python train.py --d_shared_expert=0 --num_attention_heads=5 --qk_norm=false --init_std_o=0.00355 --learning_rate=0.000777 --decay_shape="pow" --final_lr_fraction=0.0 --dataset="wikipedia_en"
Below are experts of layer 4 (counted from 0) of a mixture-of-experts language model. Rows are named router (the router's row for the expert), down (a neuron's output weights, with its number) and show model dimensions 160-239. Each number is 500 + 50 x the weight over its row's rms, rounded and kept within 0 to 999. Numbers have three digits each.
After each expert's rows: a language model's description of what the expert responds to; "comes before" lists some tokens at least twice as common just after its tokens as in all text. This comes from a sample of Wikipedia text that the model never trained on. Tokens count by the router's weight.

# expert 57
router:483528521537470508493466576492458497569519384479493484571520497502591506510487489551483403482516486509539565516464513491458464559536537507531491498437506467502421487439320586430501511541497383540468542560421422487519509506610504462481475458
down4:451490546506489494412536585438539525586491547502602544512515463477580448527514515495437548473444465446521514439519441488437394469413614453571571448435478502457473480492468513504506500528481407513531482540404550475441550487503514592441570557
down5:511410484497610479465504488497488549460488431481487471468484452500424543529447577420474557500457474492473547482433503515527547639442437579470621512463555419463473453552400473462526497463489573531598636572438400522540541384516440490517474501
down6:557530471500431494535505477491497478545479427491425499454493602500387507533550432511511453558444454507473512437498592499442558508561442501523477535491550596565553500537633536505518488467498376656505465484428518569567464528524472503534484454
down7:511476506500445512477596543446513549520553474462584518424503573511539444502528552467475543484484454481531468407507483498443485496473551404600583555402417479515545514481468550499468503476505381572444432566452474405499503575552545603440481548
down8:489544515496526530479604542416484540510495527507568545601486557485506479477575524482413541436474477488467523432440505483384576477466587516604570466446569562518525422466483486531500496454529471500533486460509517466493464565594513542474435488
down9:510530553482556518643482456567515416482512525463480536501491445512493493442517559504443438512459494519522543504537570478440493578428480578448498481471504553539580402536583429476455480509492484512568575460549421490495470449461442447547631438
down10:433525466493478466430541558515517521559520545463655486397494449494463447448529499469507512497499441540512412492501526478453414503507595435509480490482482504517498581616497509510549496479469362510524377528501564468531529446499502562468487526
down11:465588455515478501405583544485530617526526553491622492412518509445515454493601465503450546486457449528438393470405465487534445436634521424554465427482475539444483658610472496512543505496498399454476397517484558412545470454525546551483447525
down12:531428542490463524464471532490498430542493493579452508533507516501536561565471503498509545524451602463521546466514547467452485513416474447566538560492469530486510423437539505506492481523509479496545545509463477452434575481533485484505516470
down13:517537462509530518537619488512497616464529493456551421432526523495531492440623533521502492530445499574470442502471497529497495455653507563505467486487538464491492596521437543506459479505499382561520436480483430460627501451549541508478421499
down14:518480532495552480584475460524507435443442458422411544520470476486474494533447530550520467485479528527531593518526531530495538569519511545508526584490490412531634440425531496454461518534517553555507569531504378571458495543481473414555511456
Noun endings, closing quotes. Word-final suffixes of nouns and taxa, such as is, ia, es, ations, idae, plus closing quotation marks after titles.
comes before: " and", " of", " in", " to", " are", " were"

# expert 29
router:565543432576526498520432500490487428505522525439481473481596571488572609575452565529558441522454514630495478418452496530502379474510583516491424534476450446426472490489482526462504532510457515510538536537440456493587616512455464470515509420
down4:488513518517397500527521489482494432368527501541511480543483519518543479464486422437486569490555482435561476498524562519541451406433564542536503547579531490495562402425467494471503530517518551434570463329615555514567482456426514496444556486
down5:514501523491411481554544527449527582468501564465488472403492495539427492487544417542432504522546447431506490472493528513547471456411429512568412504550463505494468533513496478464502529505496470507489440634452473437488448480469473426451466534
down6:583502545500522502507364428524519429325523457511484560638504535524486481544458531536565496446511550580495608499476586528570481476489507587482490445497597589425507415418432551451441476498512528383585427437548391549520503570396468535485543423
down7:463589476500555497386551546484530507548507487495513548459492505498423462519489460516607491514460544495559465432504498509413444525415477498527372474435413382583564511506417569505522466541497449494592525534418499471502537585421551528492529479
down8:470540501516578481385571444521525532515486506476503517529524503470485477465470434517490546455490506530526516469484510537533479475544568484549544436610490487503486517523466465509579462462499514525510403428472480483471518438558546522483494533
down9:584463545477493529487584492495454426426494596576518504570495510466512513614577523561532549305489489477489549455413516509546564505496523524527546400436524494554611480362393497480466507429535506508600476560485478508548457565489492488486460472
down10:395465535484548496625584499508477552498468549525583454431536528536510473476504437480402497664469488471476534543580492484481563520630466459465598471509429540548602488594508480507542487515517486521486416556516461467468604466503532515531587516
down11:500504531500469501580510518551517547447438563537466479436541550517438510358451393539445532581490434430548518480515453555552488582486421476460501559574504563528562559505434425495490525462496484365437509510556512455477491559522502467466558539
down12:471487498504461527502385518596464508487505520460418514571510498513460522429469496470498502592481533543473513528563522506521533515543490578441552434526479606502475485605517547498446482528515473521454543547535467551476494531396452564504507526
down13:505379514500481502549533443536448408450447548601487473562495590504554526448534536496515475380470531488503575512545460539508480472487539467476510430407523530445525395349359447529477463546497517398505557448490490496536408558504482520548550476
down14:446460478497515476608529420524470465612471445447465467493529492516506490517434506504474521626481525503441461518507507552534548560519493519484594503477427554531455493603549493515507486518505624491404420548483532514500531492551481575486502578
Plural and noun endings. Word-final noun suffixes, especially plurals such as events, c-ities, var-ies, -os, -ology, plus nouns like people, League, Kingdom.
comes before: " of", " and", " in", ".", " were", " to"

# expert 54
router:463468476470526559498467526501490480544498493453519483498608595644536550479468546445541443454411528515507485598499526392509442466567476468490385489449577504500459483466547563473379538539526493524436526494447421462481466499545420415436517526
down0:482527511508532502547609489581536491472504445492543456478520447535497447419511579513514481515515507590546483469452418489520477589407507483460586591483501564521399450428475456485549525495543501445449473503568427539539544491438532517462479449
down1:550426523525474491452536434489516527440495477482631505450472567508637462552548441460478546501468462512516497485569547557495424498479577423509549483524520473494481469447550567445504478510478514405369443529472450531487538654496556517486429480
down2:491534528506551486514483572472505555409517485557476416517525452506451536365473555502460482610564564497477458539367442468508606482486510454487548534471558513490638531471505464523533524493504537543436457550521503479454485412508460484485391503
down3:525401535505461489418544510564567564444491522488580459462507441533556452566521547494513503593554482552491451510514482466520467546443517466535578509467493525504383389408524524456434495496518518467362388458416464582522566574492570599468445409
down4:508397522507421485494467517568435612473492498433578475498471502511532494584576484461533468552479516511420523518523572424432456442542516511603517517486507459548511422426595564523436470567462497521476426500461485559487440575524567564446446400
down5:579510472491543503531592511436527516527489486533529511525486497519540410509533495507492546474573480486564433454569525492449502396484445384463496520538506492566459487499466571476501487609488539441425554489483476537516464567502571490496494431
down6:442543520495547512581349447472436474424587507520503495491522456481465581467496546489530540497445489447478512528427468550494445621458547503580511520490433440468636525453538494493519485496516543478568485532554562445465568469552416417483463472
down7:509555476487552514494564545441456439561474481522434526555480543491475519405442489508499495421500569489537538463487545512503510334498511483404411465505544542487539581657405491535563514517479428556524584496542491489484428422494537492523513549
down8:468565508491549495448524424541557483505525514436465542504508506485371503385437503494503474551524533524455436526437515459480552554505480526489596498533498485515506488570493442519501542510497549642514500508490543464566450419493524486484449539
down9:475478486473501529487418475474441380535494559466475569526508435490418530465459530534582513501514473428541577488423494468428549484549477525456394486469454518480623577561443481486498516455528490608537559513546554502513525465447418545552519563
down10:490544502500563494489587528483491481619462517516427545568484469500427524412448478511497483473535556504559524511459539459506506363516431528458426460532561517509451536624362487562476521516483441566572576454514514498526420395546534549540533485
Table cell separators. Pipe separators between table cells following a name, year or title, as in music, sports and election tables.
comes before: " ", "\n", " 1", " 0", " 2", " 3"

# expert 60
router:501543437546447446508496555569519511501564446414397427483500523597631369545509501454611441501509462559534535561558491455451545517481510548559522471446495497507408572424465589435464523513546446475498528512429473594550439545487468467504452550
down0:470514555478411515453571550573502502512521485457493544463463490539440411460502496468592526475578452506528399414469477561487480462531463483472471602544478495547584508580425462551497517422476549483474579450512476481547561415488532546565454477
down1:440601495503534518421519562530490516485543511546519536447522483521536523566596457521542511664553522531526471522408463438417517464433436514467449560551451400541428479515432462523444515441517447521513427448649471465636615504520494503539564519
down2:434409464501483501475572545476602551461473420503568520501478507550545453496547470455481577561517450461522489491457476442472455507484711520355604415558515409549500458491583506451546473493538483552429376434523499456506492579556499398509538591
down3:494454525489478518399525482486595429551485447494518539521480479515563526493496441460539410566476444517571485482364514474413465513487610549429536388495505461536552359470489502436483491539502474495467445438442459551519502493514504422517533478
down4:458426509498482510426488465512540691433523485484503461423493531522529543467440486469506547517575537487476391508456493535508483478462496567613444450431521414511574593412626519495521510558498506521515507527577481504586521524433491502528424435
down5:525600488496526492526447452487518494479535548541484474515551467456460564609607523520498412587443567531541559523485514456495580472463456468422470527547449493504469391459449464443384494509497520519585453472515528474536535524532464454495577469
down6:450577506496534512403466473491533485535480558516406480543486445489540493481556497499593508437531519473522452539335495490515431501505529482480578568510436443479454461420435482489493506479515524425527389473448509564555465568560521502465506457
down7:532550536503421508364516486606500475589526508486532527527463522552480451508532548504509563535552463525533437468453476563572519412522527533577494527432470447493513483536448458517514516454479510438528556406570519525612550497498554515550455442
down8:449576501503455497384521509492550401559522573509447540513479485522543505450531534515593587400588462506609475495407529513487543432518486430511626439542405389509493483491426436533487499427493524440554470393603506489488540452527492513547496466
down9:557561494493533511414509458540532500504521547493465512468478481468494445421491533484485474401472472484545497509504531516464508425380469539594540391454489476480404549422568527515521540521513556429561599484498458507549466514455467524478437551
down10:437448520498467494469552596455565589515468390484533497514493491543410515492396416496408475580567457480454482467469493471418376572502602524484450521518533468525549482524399506451576502513506468607418427539474528581502529457528549399505418476
Line breaks. Line breaks after sentence ends and section headings like ==History==, starting new paragraphs, headings or table rows.
comes before: "\n", "The", "In", "==", "===", "-"

# expert 0
router:503568467493490499430492545561534559567505460491412498429506468507542530499516527483451451578546533517570447477495561470472506513546507488551428499405516477490463566484445549409516491450474303511496471536392500505511469484634526459451459506
down0:438448494519506488570415421517455409461482541547461533559481542536503462548530504537489473459521508526577559516488476534542470529411499475455559502569543533501522570499486479531523504622507602595487625506503400638499516505432549436472567423
down1:546449491502495516571440543444372525508546553467511539414483554534479504461593536508519511455480500511514481510544535535561563539457485553549459533486536512476418497500483438504523498610482499607418434455475447468432524529519561455475529463
down2:387492539494521503407534474518568510589485519473544481572482540464549538487526494530522462582450500506481584524507489457550533405484487479525478474549501519479464497526529440518504501498490482614530574494538562555515542516467584568508494457
down3:455396493498448486555412374505466433439501584561452531548492534546477534505489489476478472536402533554596568526441516525583486592418509548453515507525539541522483518494543519490487486557493579537466538420501517652478495491457526456516544391
down4:443469491497464505498431413472507387601473511468595502530499498496453516488489550504531490490490511486560573524544510453593448418456465455482534517542492536465400512642466424526475517455513620476575594448521476625515536568464517519424533485
down5:496569483509545503562516590554568554442509359467493464413522507484514493534430493486478522401551541528483366481515492564400487555529527517517551523455452394498499419435460579448533498519493408440454457563465467458559558491507471547506439499
down6:471493506505542475548508421539433338474478510457505521568499501493504466542448474552548472409492541539513581550509453419512516569419542506442508508578540509455453506460456546536552520597494525636532615531552435596483514523424538518498559427
down7:614466503504553491543527616432468579459508387487532481418527513511540519471455491493434514414471550442474591490548507490528571615494416433495467479507526406481652475434466526468539540541470467435405413575561492471500594552565477452493461449
down8:462437520484447494549483464480514514503485560546423451493494484560464466473455560466413530576479499480594458443480494548561562402560440531569555529491498518570548486624525436449435489483487498400468445413439581484552541530540514477510535540
down9:479414529507593499557490489445480405369476568481494511528487492528532500607420419530524489457557497528500575530448534522542509681347603469508490599526542511458541559529493502518558504588490607612470493550581416492375520596459513465511454418
down10:514386515492487504411413517471426456485488508450524521629499546511593529445488502523515541427408472525590614511541509487606490408477519554440638512479515561506536549551534462488501512509492618577471513431481500488464491456509524414514482462
Digits in numbers. Single digits and digit pairs inside years, times, scores and coordinates, often in tables, such as 185-4, 4:47, 1971.
comes before: " |", "),", "′", "%", "8", "9"

# expert 45
router:461470512510427530468442500571481494537458520469467522483537544469461558481552592547470478557425568572461514503505569407473519523530512508482393494381512475422427571485530570395432511661483451629502471485525467477504562492559493446557487523
down2:548464501495563493427385576509495507467491519460491465395507533510605560330536462458407474532433491528492464494581478549531464419506539507575568533559499482477502478560571484509550480465488503395528515564494482438478413460600528464478393474
down3:420545507498511521561543466421527423588502496525452540523475534486401466592482441504563538414557426535434468478483522512520492535458433502485447453500457471459423552605426511489507534472501494525537478476575505501441574555533475632585521556
down4:487514553503490472493632451568514559534493472438575484469510475492503486515438489557480464583542494510477512499509575419527479405562548443491426478447547427451468622501430530495494492509498422514512584545477496484588482493460561552458482461
down5:555471528502542475431446523580442549440513566515586478455546496543616595405549524480429508577436577490523497498485489493541504459502565510505527441478565559510560458452607478501496463528495515480491576488446534503511478488494517413433485447
down6:490513471494648537498493481464449424474454575547409490550448504476485569460539488475449499480481525506590473484531432564515501556510567575535568526484443556519537421616474486568516493507495526348547416517476461478467507453528482515516485445
down7:526526564473555505545553514452534500506552497438484526529520537546570484489493423521538465441626413529510548535515554454515497467543600428486441447632514473506535555524382497516529522513505454466427425585546513550471463471489472495507490561
down8:538471492505496475446484511554453622449524541526560454503520406479472497521520538525511527565436512451531461547464466506545538595493565524485508511451524562503547426391585510470463467577520512565537601433431523537555495486422494471472541446
down9:524534558489551503525589519478515513538544479410474551531520516523572482481471421498549467423585450483524518514512559453528503490586602422444427456626513477492549545527392512519524524524518449435445448575542538557494474444488477459495528553
down10:490466484500424472478488448507464533494500564597544481560531454476490444529540504551551543563495555446507469544437435490528545576467513531447551476506493544474503440424568515487454479605503539611542596414502523568519545517418484547516594479
down11:496515470511586479375580478561455484538473524528568534470496460473473534459472536516478482547430516508468497467503437473510438464519549480465485454446493484484500494532523546520510454438488498503547580503492468432613491433543543530450386477
down12:477503501491536527560482435451494421508505453506354502500483481509515471518460418503536458404529479536452526502577521525494512482537462515459468448546496481497454590614349505537513517447486460485549512582545489433442456500556491540571491513
Line breaks in lists. Line breaks ending infobox-style dash lists and table rows, such as after Label: Prestige, plus while and before.
comes before: "-", "|", "\n", "=", " -", "==="

# expert 63
router:565532419518422510578549508499493453575515379447452553555509501508508467460507503482494480536550583522508492520454526482445476577571566495501489496382506510495456599486490558397490510622469439571498530543495430526490518537457496477485525504
down0:489500544483522530427503538524484505384527528524511460443510403487425553503394450526459462510448544476479569532502558506593545519482538546490451442529448464463468577473447481494500482452514503571522546487460497581484446432481549594482585514
down1:621458468492376497518468449486494475521392544556439531535513494555487477457574441518533472485543528464512450484545548545445530600442434534578492505583438577509588538514448488469509482538515533617526551502520540464421532533499521421536494498
down2:422532499508543547455639563510563514483512515517427544448485467466473484548552505485476504461529581455484484524554417625485450527454499495513498501456492494526502530562432533522498476438530435524451406472570551535551452451529543490538459494
down3:520474503508446504522408470478482496568471451488575443506483516470557446434441481493588471545484590479514444496516528524499423438516416558499512411447531500517522467536411482510472460491476482367605512546536531437518618526539530549512434530
down4:558520486481444530492443537469421329518466475489567520598496522484471591510450399523444492476466496475508558486531527510572614538484423515407492462550482560448573537473505507491507475446490450475579528505506522578458523455490536576552570509
down5:457487494504492486518496402441435581613478466481551475527498438450543541510430546517558539451507562516539523431487518497469442518529425456453434496454509546561380426555448495507464504554496519431626604386484436508454567441494574556524514533
down6:507490522511542515483433478502526518539518503498536491440492476478502576451484561444519529573492513511633421527421544414509438463593498516631469513494552452528543476486476509423482494493473407326495503564529526549516578489492526482457568415
down7:379589510499552516506480539435528554579558483517538494445509475436551487438444489450572501444536489528488472498517464521591428396486499450478438503463501530505408466530463545502498515532487455355549481563541455468515580424485546570534466543
down8:613426485506465534473497543532554407537500543493479487494494582528489486469594499507484464500493579491551470528548515468458433575473491570477639514444555523540596462489557488491472482470515425482472505474527527541496483541514475436496548540
down9:405643486486574537522529588452512529483546444503477518478508512456531481545452501451524491478550546451475508495516543524494510465521592482456380472476484442546505545453424520434480480444512408435530398476470550545531505439458562573569560521
down10:413565491514527503566525545522537577532420447486377546496465499481439463462505454465519528517464470518559531485465539539519534506495522458578366497509466417518464529553442532503461483486512545426557425531501550424567458426510603575503406381
Clause-ending commas. Commas and colons attached to the end of a word or number, such as s, and 1819, before and, which, but.
comes before: " and", " the", " he", " which", " but", " a"

# expert 22
router:571509475548460482469529510421511435584533448478481518536520449567585564541434622596532522559562555508528495555495554508524448541465487508574369418477413480472412560455442563515444494581477435505514492515543419509499505489510459528550489377
down0:439390500496432478608508527454532516474498509518530466490464528513566449516439515489527456507471492546611550476553577532418495577450462544551501558523522524511525410561561530511521512569485478446492443565450503511455582525429437537488488525
down1:433530491512561494419544510392528555434546546492429452431491482538434538554513476489498530468515537523511545531565530461386487532428542538541547532509505488542555451495490587483508492513485572571511486488397538438501503459487574405497522472
down2:554498523501470506562460575521462530550503461533588571516512470511516449620513462530489501639563541540450502476501487499473451605506529470412364402572428482500437543494528546495422510513483421497492542497579454481545523514436428530532518471
down3:511422493505448493450462496475497507416470506551456473492512539506574506566621465520428499542429457545440524506565546440476530469476492510453606552529483545525552502552595489471505514508484461608568549442418482513485422559471565504409453514
down4:473504522479482484514528513484546468425505510545500432521541506541510515522529475537458412542529458521538458480525546454435513537476498576505597534508485576588599474593527570450514505483487461554552517454409481521562488518442543519533435486
down5:546490445508551519527594555478512585512465468559474535466517447521481580686588479517496462555489440500476484496458535490358560573432556496489460486547484445485557518603462529468453520497508365496558475420483486415519522461516543518429460478
down6:452571451491514516445437445487460482503514532520520510493527551527546476477525539462518523507437512457492493433489472547478431496504545548557484420519501496468472469415537534519456513483491518339510506488431532558437524556431469403507483584
down7:504419496495506518487502515449514505470511482603476461452500474576509550532557514488499491490500456463543522459382573455421517556418528466530457558526499476536523479572545584508509511561495392468463511604400509460470582518448472554476444501
down8:509472478515423494563518492522552515452480477503582477602499507519514491461468533467452453548523516493622550507567495493481540446560472505587518523494532512470498413453574510506482512572497554429458463566510516567517549466448449579487486533
down9:459470540496436507545539561533503440419445556509513555503459652489579437534557480516542534498460488518474584466549521508438428460484535468521574504600566564522513450479514471498467514541512468590468507490489447439486452577397521531447464563
down10:480516518501490506499577543477535570529483509503539484492492576563571470500531525497579528440434512533584550527550534594467472428408512504611501504531502437529510422565522525524512511554482465430499383514415508491524517532483530548405501552
Prepositions after verbs. Prepositions following verbs or nouns in prose, mostly of, by, from, in, between, into, as in caused by, linked by, joins from.
comes before: " the", " a", " his", " ", " its", " their"

# expert 27
router:499558459512513479592544471441472418539577494400407472499525503630505499503519576457525490547520548625542541561530508538463557514513583508564405509436577390538463581448438470502433516512457488505514500524447484496522583544504444492412503426
down0:509457485510446514472521540538451474497442514549540391529524561518479493621410485466510434542459506477535468504558467445428439487527488461415598504454457497536492400555599480501501452474458413480464530515450563449538483605584455556428431483
down1:447553497480510500500508473547537428476611553506477582492523482496521530492569568546528477532529460552533528473489491548536506487500537480580541494470435512487515498406400539407477512589496524424510453503561530432571508572594568399590422538
down2:412543529509399520514555561523526560471471507521501510483478558452553538517516467496545540483496571491381461484505556571479512431541548430577407587563522399518617480511587549497466492472486464487584491500546499461467466515496521617484471528
down3:593451482505570504549467517407441551476513472491607505578517505474447371554403478482429423413601469475460505501550526514474475422496553581492491579535517551452455529473497489502540503471475587612408562554478510487418511471473508538437524452
down4:484483535499323511437490446563457467541463530450434495506461557524532529567461463473557510559492494520515428546442455531505586483486532379512577443587443416558422415491464469542479514484507542420582534518461508425505475477582533603552504484
down5:528508452493604512542437412512538473470590489496526499537499476486524485475542504500418501466520516464488536456494486535467574534549508522432495562454453622469511608425518466474549502547500568528513499559439497545528521583533573459499513501
down6:479438555498480490622469571493521490455459574488469513523542509447406534540530454544593484561513527526514513475528474515499405542499455469517522474476487512550479475546428557527441488511486502458509339459555503423424566496486526552500413566
down7:425453507490559518594488492510436526493492532503508550485491517446562401615569554576469585452521491519478520491481546512533557591454510436501442513476472415557452476461525574485530482540500454558519433463574469457443430542512565624509497492
down8:582380488504503514528461418499397379405422536501477587547492412473377449497456586506502484539548499440581512469505480493464505490555537499445606517472469530502465602548478489521508501567483561443395463488521479531569513421488452463502519476
down9:492511512512419494563529522437574559487479536543431442580477562452517363482421506513511514507567500474447423544469460519458468437421535501476475556562481568481518495517558485510505499532489469578487518490456480437488445463499477518446590480
down10:496448467507509495460535444433426468479503533533461510501482513432398471540469600466533521493575474445536476481516475513449470420541613476473505534490553545422466548551539509476499536519493560472409440471548425544512523418462425554488517525
Locative prepositions. Prepositions after verbs or participles in biographies and places, mostly in, at, of, near, during, against, plus table pipes.
comes before: " the", " a", " his", " 0", " 199", " 200"

# expert 52
router:509516441573498466477473592520468491559527542523412499492593592466593505517500534509488429469434508630510568492494490516444523542447563520493449545507419370340450489471453518508397533560498485545512535641447465476495545466498457484506481506
down4:501431508516602512410532497505490551440521437423581484477531474478483437521527525506493398500553538515586503475517544515518549504604466426480514422538515511529504542537499452499495488389522501568546509524508498461479537535479486523551442468
down5:385469517499503516563441494515477513499498547466429500533501535544409522363589523452408486527513479518551478466533496465481531493512549546572406567484484554500481476515493514515466528457503552524555522529528500456621486517588458551478542498
down6:424545482527580500495562611438499565431518499461479396427539544484548527536486411514531536432506449556451418497446454435494523439481585472561500497519504524508456577540547451501469517455499498525478391488618558495481472559391510443475340546
down7:575487466497498482617508446522489560561502468557529548455484571529392515490382513539546502609646481494435523474536575549517510513512473431442581395509510542508438546498483518511559498461502501454413569590480480451415413522563458557516670494
down8:488515509524527481517542613440497515446472518544590458396522532488574529597530493537503517457558380525478453506445453446481516400570570448632444533517439415471391585555558477483459454469490520564447379549565573524504470569430561542480481544
down9:516504496508623468503494531503488548475532550468455483453495462483522517414548408460528455471465528519503472477492361478516625588457556590495480585560503523498461526577463521468517499566501518577512515503502553557521565542394542516452463525
down10:488507458504531507491506540432497641512529460556506431492523535529518597524467399477574427458543503530489433528474547423490513515436530486449443565493496533475436593466612556497490473377470494617444411469582537422483414503412494443451446563
down11:525515520510464486420458497511488470460463486496634576442511407507551547449414568478581413540538537507580484524518506513466580601551482488441374469538511492486596422448515496481537505468465523531487528563480511518462436485544472543482534530
down12:373444532500429479389379598559564527517416516484586545439494386502533449478467602470544548454480530488516504542515452497393443558487498498516470472476543532492503492437446494560511503377492435444511444463563483545600456459642512545525493513
down13:550555451498546521545462476393555549463551504524451450482506549519521507530480443469496390497531454521506481475427526408445560467453549488486507593538486541478421553532647562488484487612496409550464477500594501475556505582371488456434420464
down14:469500480505551507509455551490530478543532456484586461523503523524520576498509426451543392487443526519529401537487533446505413437409481471437389535492512538455466511545574562512492496477492526523419377356534462473580431563491526459425452530
Word endings, closing brackets. Closing parentheses after names in cast and people lists, and final pieces like s, ers, y ending names, such as Blanco), Phillips.
comes before: " |", " and", " of", " in", " is", " were"

# expert 55
router:504597428526468520533544458417526432570455473437506470491604383464522544538437553527557460494525455386482536459451502396526514453490592485444517473480487447630508541482500581493428491496485471494512534537470437483491532430521358471432512482
down0:460482534491500510516601489424532426559418429512466593499516424508557614565432468568520467528409454498455562523575488551484539492451491508431465530582485474458516509488452548475469509482490492623526489562442584531441528453461453506472552485
down1:547513509495362481595526492410467446542482483491531586581498522545637520620460477571556511532522452446448529479463513490571588491476491519419540551471485495474495505475614451504486527517478512519584461560500503510379471637486460563475525535
down2:599514531475534516427515438499406615455551585519473440492495549482411584553550443527530485514402530517418598443481474515415446550496535523465555515538484497465423508525436553504558514475483457553608520518476518611534528618447508513523452425
down3:464475551466507478507517560413496393555433465580523491486497483466491494538510471513460481538578469464392509517566579563493551518491479433535585486546482445463490567461444468503467529438519436533433414609495543551494423517442450537475558447
down4:559477452498489497584463405492486430488509469368484499501517486489507442494426471480509491417404515537551404424481439497557505530582346459491497468514480500540527445550654507495508467436483523476469467547529508525521485492455522546548453460
down5:490575460495559473546541468498477439450512439594449476581451474538567544517568508425521492479480472539411479532430529493410465428459510503512481476508543504459517563539522520491602518613492480533474426557430444532556475529569430440490547468
down6:603545447491563474477455546462463468473538530412532600536469507544477539564549475533511537453449516467606494508406466431505456547518467426449486548504517496488473388474445446510568487556475576425565556430546525592473448563477596483532503484
down7:541506471505473506571476470437525573611466472502545566559493522546523498492440511467540455413438427547448586502533452482463480460459381432412459468504587537494581550487554501467532484449501531445525453499439479450525578419514469469530459503
down8:521505525497452519408546463489540560530435540525559513561505401519457515508443521567534493579616508484474506486455486504485499553418512450448457520584457551443541553473493479508487527482511457515484538495486499467538527513429514557459539537
down9:485533474499580499590582488489503427529485479512544540614489557434534527519448500488482481509497451506525531512465559504511554480494354535521491583565512487467475545501446527545509501464493562520568541522382493607481543456537521585471511481
down10:486496488504426480524508457513484480414490417552574541461544464521530485547569496523508552396400516561410498457508525476455562546452547522468494509437422619433506435519438505479507536485499493639491515505511483607504549468541535478481533471
Punctuation closing citations. Closing parentheses, periods, commas and colons ending bibliography items, table cells and list entries, plus "with", such as (Hindi)., Fargo,.
comes before: " |", " the", " a", "0", " M", " L"

# expert 28
router:551497454538480489456449552597439595538523465508525420519353505482501556490526463482610482510413517653573492577446523590469542511496543553517430433519480485318445504529456503471559576574462443527493549527375454467491539515475416488402455548
down0:488520487510578496509480477502365486519535522501418456566522514477398470382530435523495614541525507477470419490541487519564611323539521496515515509502576538521501525507584424507512500471503559526507534489495573514486482435479487510498497589
down1:351459509500487486565438576471519562463428484487447488470518561525636485455528442512523477493523514567432591488505471535483412498495474464542462488504431591451461448479451474448490513488509499472570490514528440566382501432457448541483504498
down2:509515491503577507490552487559483463538590447496465468491496588432508543473492472523397617498459520449571459566504380518579511370587465461643487469551553502558575552539588523550554497432513521502515521481429534391573515523536538505490484542
down3:445563505485498513415491464489468497485561538505546452512518401500581531438476502495335479489523597487580497569556562494557458502585502496562534508588491439580601557534465630540520494484500470460439429491516466491576472563514466485575536470
down4:522493475494507483538420531451407592479491528503480532472500441581457527498489509481550472530458477554459550454412459457566473566379477544461508557397492514420391456544555495401531536478511477581460339584544454583449487511515439560518449463
down5:555466510536499495484445544486484505445496487503522569502454492525535431540517397515555450513483435563584560404466338441507504529502521444463370559479524566372343523536470499481525508500480468505500412553508488459434495434559488516462469453
down6:526506485495477520448580388480570461539527525528608609573470464444557447582463463497442437442386527458515600445574459460490405514488504420402485498493504449498447496565463502538472491546483534479560583415499525500512606508503511465484549555
down7:558441485518462486505462533513440578412484468471562518500468487528520523450539519479544496551545546558464494439402523507570473555436550544555541557389413483439480488505527522481551493398494407567485350550493457509507438592568507537547449429
down8:498484487510614468513524511421478595434420450504476520488468535470516512515495510544515586528466500591442534490512426543467585470494503503529437601545493498453531501530415471496523497475503555583514584531597548452487396495485536482530482525
down9:421520509478511495457516488533448521496433471446430433464526499502564503401554504576485518477474436523521633520534543567523587413579503488524550438594594532560490540532474457515528505401514551553536510582484502501422382498431508520480508528
down10:430477469514526500639533557534460548435471506451430478463498602505462488343508473503500573495481436492483490515504467583486546377532551427561481511487584559553548489551554439496533494517489591494557487566489536419510435457488460506512520529
Table cells, episode lists. Pipe separators between cells in filmography, sports and results tables, plus word endings in cast lists, such as Road Runner |, episode.
comes before: "\n", " ", " 0", " 1", " 2", " 3"